Weights of a small mixture-of-experts language model, trained from scratch on English Wikipedia.
Size: 11 layers, width 192, vocabulary 8192.
Experts: 512 SwiGLU neurons an expert, 1 pick a token, a softmax router.
Below are experts of layer 6 (counted from 0) of a mixture-of-experts language model. Rows are named gate (a neuron's input weights, with its number), up (a neuron's input weights, with its number), down (a neuron's output weights, with its number) and show model dimensions 0-191. Each number is 128 + 24 x the weight over its row's rms, rounded and kept within 0 to 255. Numbers have three digits each.
Before each expert's rows: "comes before" lists some tokens at least twice as common just after its tokens as in all text; "mostly gets" lists some tokens that are sent to it at least half of the time. This comes from a sample of Wikipedia text that the model never trained on. Tokens count by the router's weight.

# expert 3
comes before: "\n\n", " The", "-", "=", "\n", " In"
mostly gets: " century", ".", " way", "History", " human", " addition"
gate4:113155143127126140162109096139102093119068140111114102105115136112133111154139116115131135147148135131158127147147103145125123120103119118145136136155113139109147149135128159171120085129163139114106158091131156155115127126124167154137155103153095136151112156115132157119132079165109173137130137088132126135092125063121136101116132133119106165135110102114118147110124092131080122140133104126107090144104125175166142121152190129134083054101104107153107158158134095111107126083144118162139131161101147134127119118163166124122121165138136111150142164082148134146113174097098131190
up4:083122099105108154176155140087145128116095123171182088114137116125172112147117098124122115146117103142163128136140088068120100137142137120125131112176108106133141139134122170116108120123111110120111096160126119097092101108087091100127140152137123128176110167122136144129127123097124139122139134137112166144181084166100155148106135133107084122161132175109114120118119133123166130078139149101167182131131128156114131108127090127161153127152101129132143149126099143145125140129081132148135165096188131100130179108170145160122103135097120134123105133121138097157113116125130170123
down4:085100142106150162123155120161129120164104137171152117111129147112096086154102125127097089125101164082164119161123115138094155167104127137091096103112135109103153108128159153137150134136147119118102096142135128135135141186096157177149158122133123121107137135165096119104100145139121115131121118156168148110132124150111110141133156129120144155122131120124120125098119128123095151125121082127068141159147151142100156127132148105091161135072109119113115090123118204123150134116124152100153097135148140103193123094106104153154162071135165111135129127132142141141097155145112120101

# expert 5
comes before: " |", ".", ")", "S", "L", "N"
mostly gets: "N", "_", " USA", "C", "X", " MF"
gate4:134179109111116179142140161095123090121133118128197141112108156135141097161100081101158130095091126138130140116096134123149142108130113136107103135157114137140112116130158089110105120131132121085157102119135144133159108165148172153138145152145129138188160124136139112113095105131162136132122145123100117130116138145095150106157121125132120092159128163129085169143105156086127120109106105127111141158094185124108138080105138089131160125160131132123075140130153124162140183193095122133136092105126104118103114157128135114094089134165127113083134165140133124146129110138124108110
up4:129117139160155082066079125149088111123174155142159135173120113115156111109122122100161153152123146117115139127169128140178136127148110148105082142140140147147189126138103172119123122144113141147118123097124115171129117165134101134168140099098099118133138118148100115176113158133080161160125090131099144148099116125101121123110122107136098144139106188130112145114121087118153126118125121104152092094147073170136145161138132114110117123146112126122090120129073150117153123119160172095141143150124141145094109127103116130110110187099109095167162122125103140126126137116133143123
down4:138112081100150185119117165123112132115166128091147145133163144146158129106154133131136146094148171176155115118158140113167092092128130113127133147111130183123116143054143174161132115126129159106099133141166139103096161103096097106155131151139121121116119137136143102132105114117116114159096139118157106172121112149118132124148110109108132119109126111132146137119122137171134117122083121119142181139132099124107105166164128123139142091142147145147143106153115105126140142176094116114109083122104157145127147131113091141133089105090148147080082094186156129100133121097086118140

# expert 2
comes before: ",", " (", "'", " is", " was", "i"
mostly gets: " species", " Thomas", "berg", "ville", " William", " Jones"
gate4:081142126132126144160151135159142152105111139087109136147142125105130114134108106088139103089098097115170088104144156157062139128144145147136078118114103148135122092130097122101140146156124120135102099118168140099150148137100159150161121166116183089164081105106132182118141094132117140103132113159141115141150102084170145148167148122107134165122094124183123137113172101143158130133126149129173129141147136104162126150152089142119128152148131104097112115145139131127144141117122145107157068137121125133145111123111110123154095134157150130130102093123156147113145103144105069115
up4:146134127132148116117064136131114084162127171170131154132142165143140144130128116169149189144139169130130147153105130095193151153090147160107158126140136111109135130122170150167136103114108107117134170141082153114166085112145112080121148117136050145126148152118136099135135130136147128169126136120098128103094086158083134062129114114146130095120155132093124111117119189083099133100131116152119122121145120135102127154075121117102116125126121139153127111144115127122130127165113122149119108124144126121106110120146131157109125135107114105116149118103112117161122162114103185125
down4:126092098125127123141133107159075167169150134054139079157118096094109128131127169135097133158131111096111138136147107135103068093172136167101163170114138127142155170123095133153101136131098172103135123119118088114088154093149152107140143090115167142098098127140122122093153115115106128130118146132171128139133094114117103144121119149120124130144124159171107140146117115158150157143126111129134147138125150176118162124151166147096134093152092112127129146100163134138164129126099157175123140100129154104155129129115136070145104102134127096124103127136131121166091116143114149150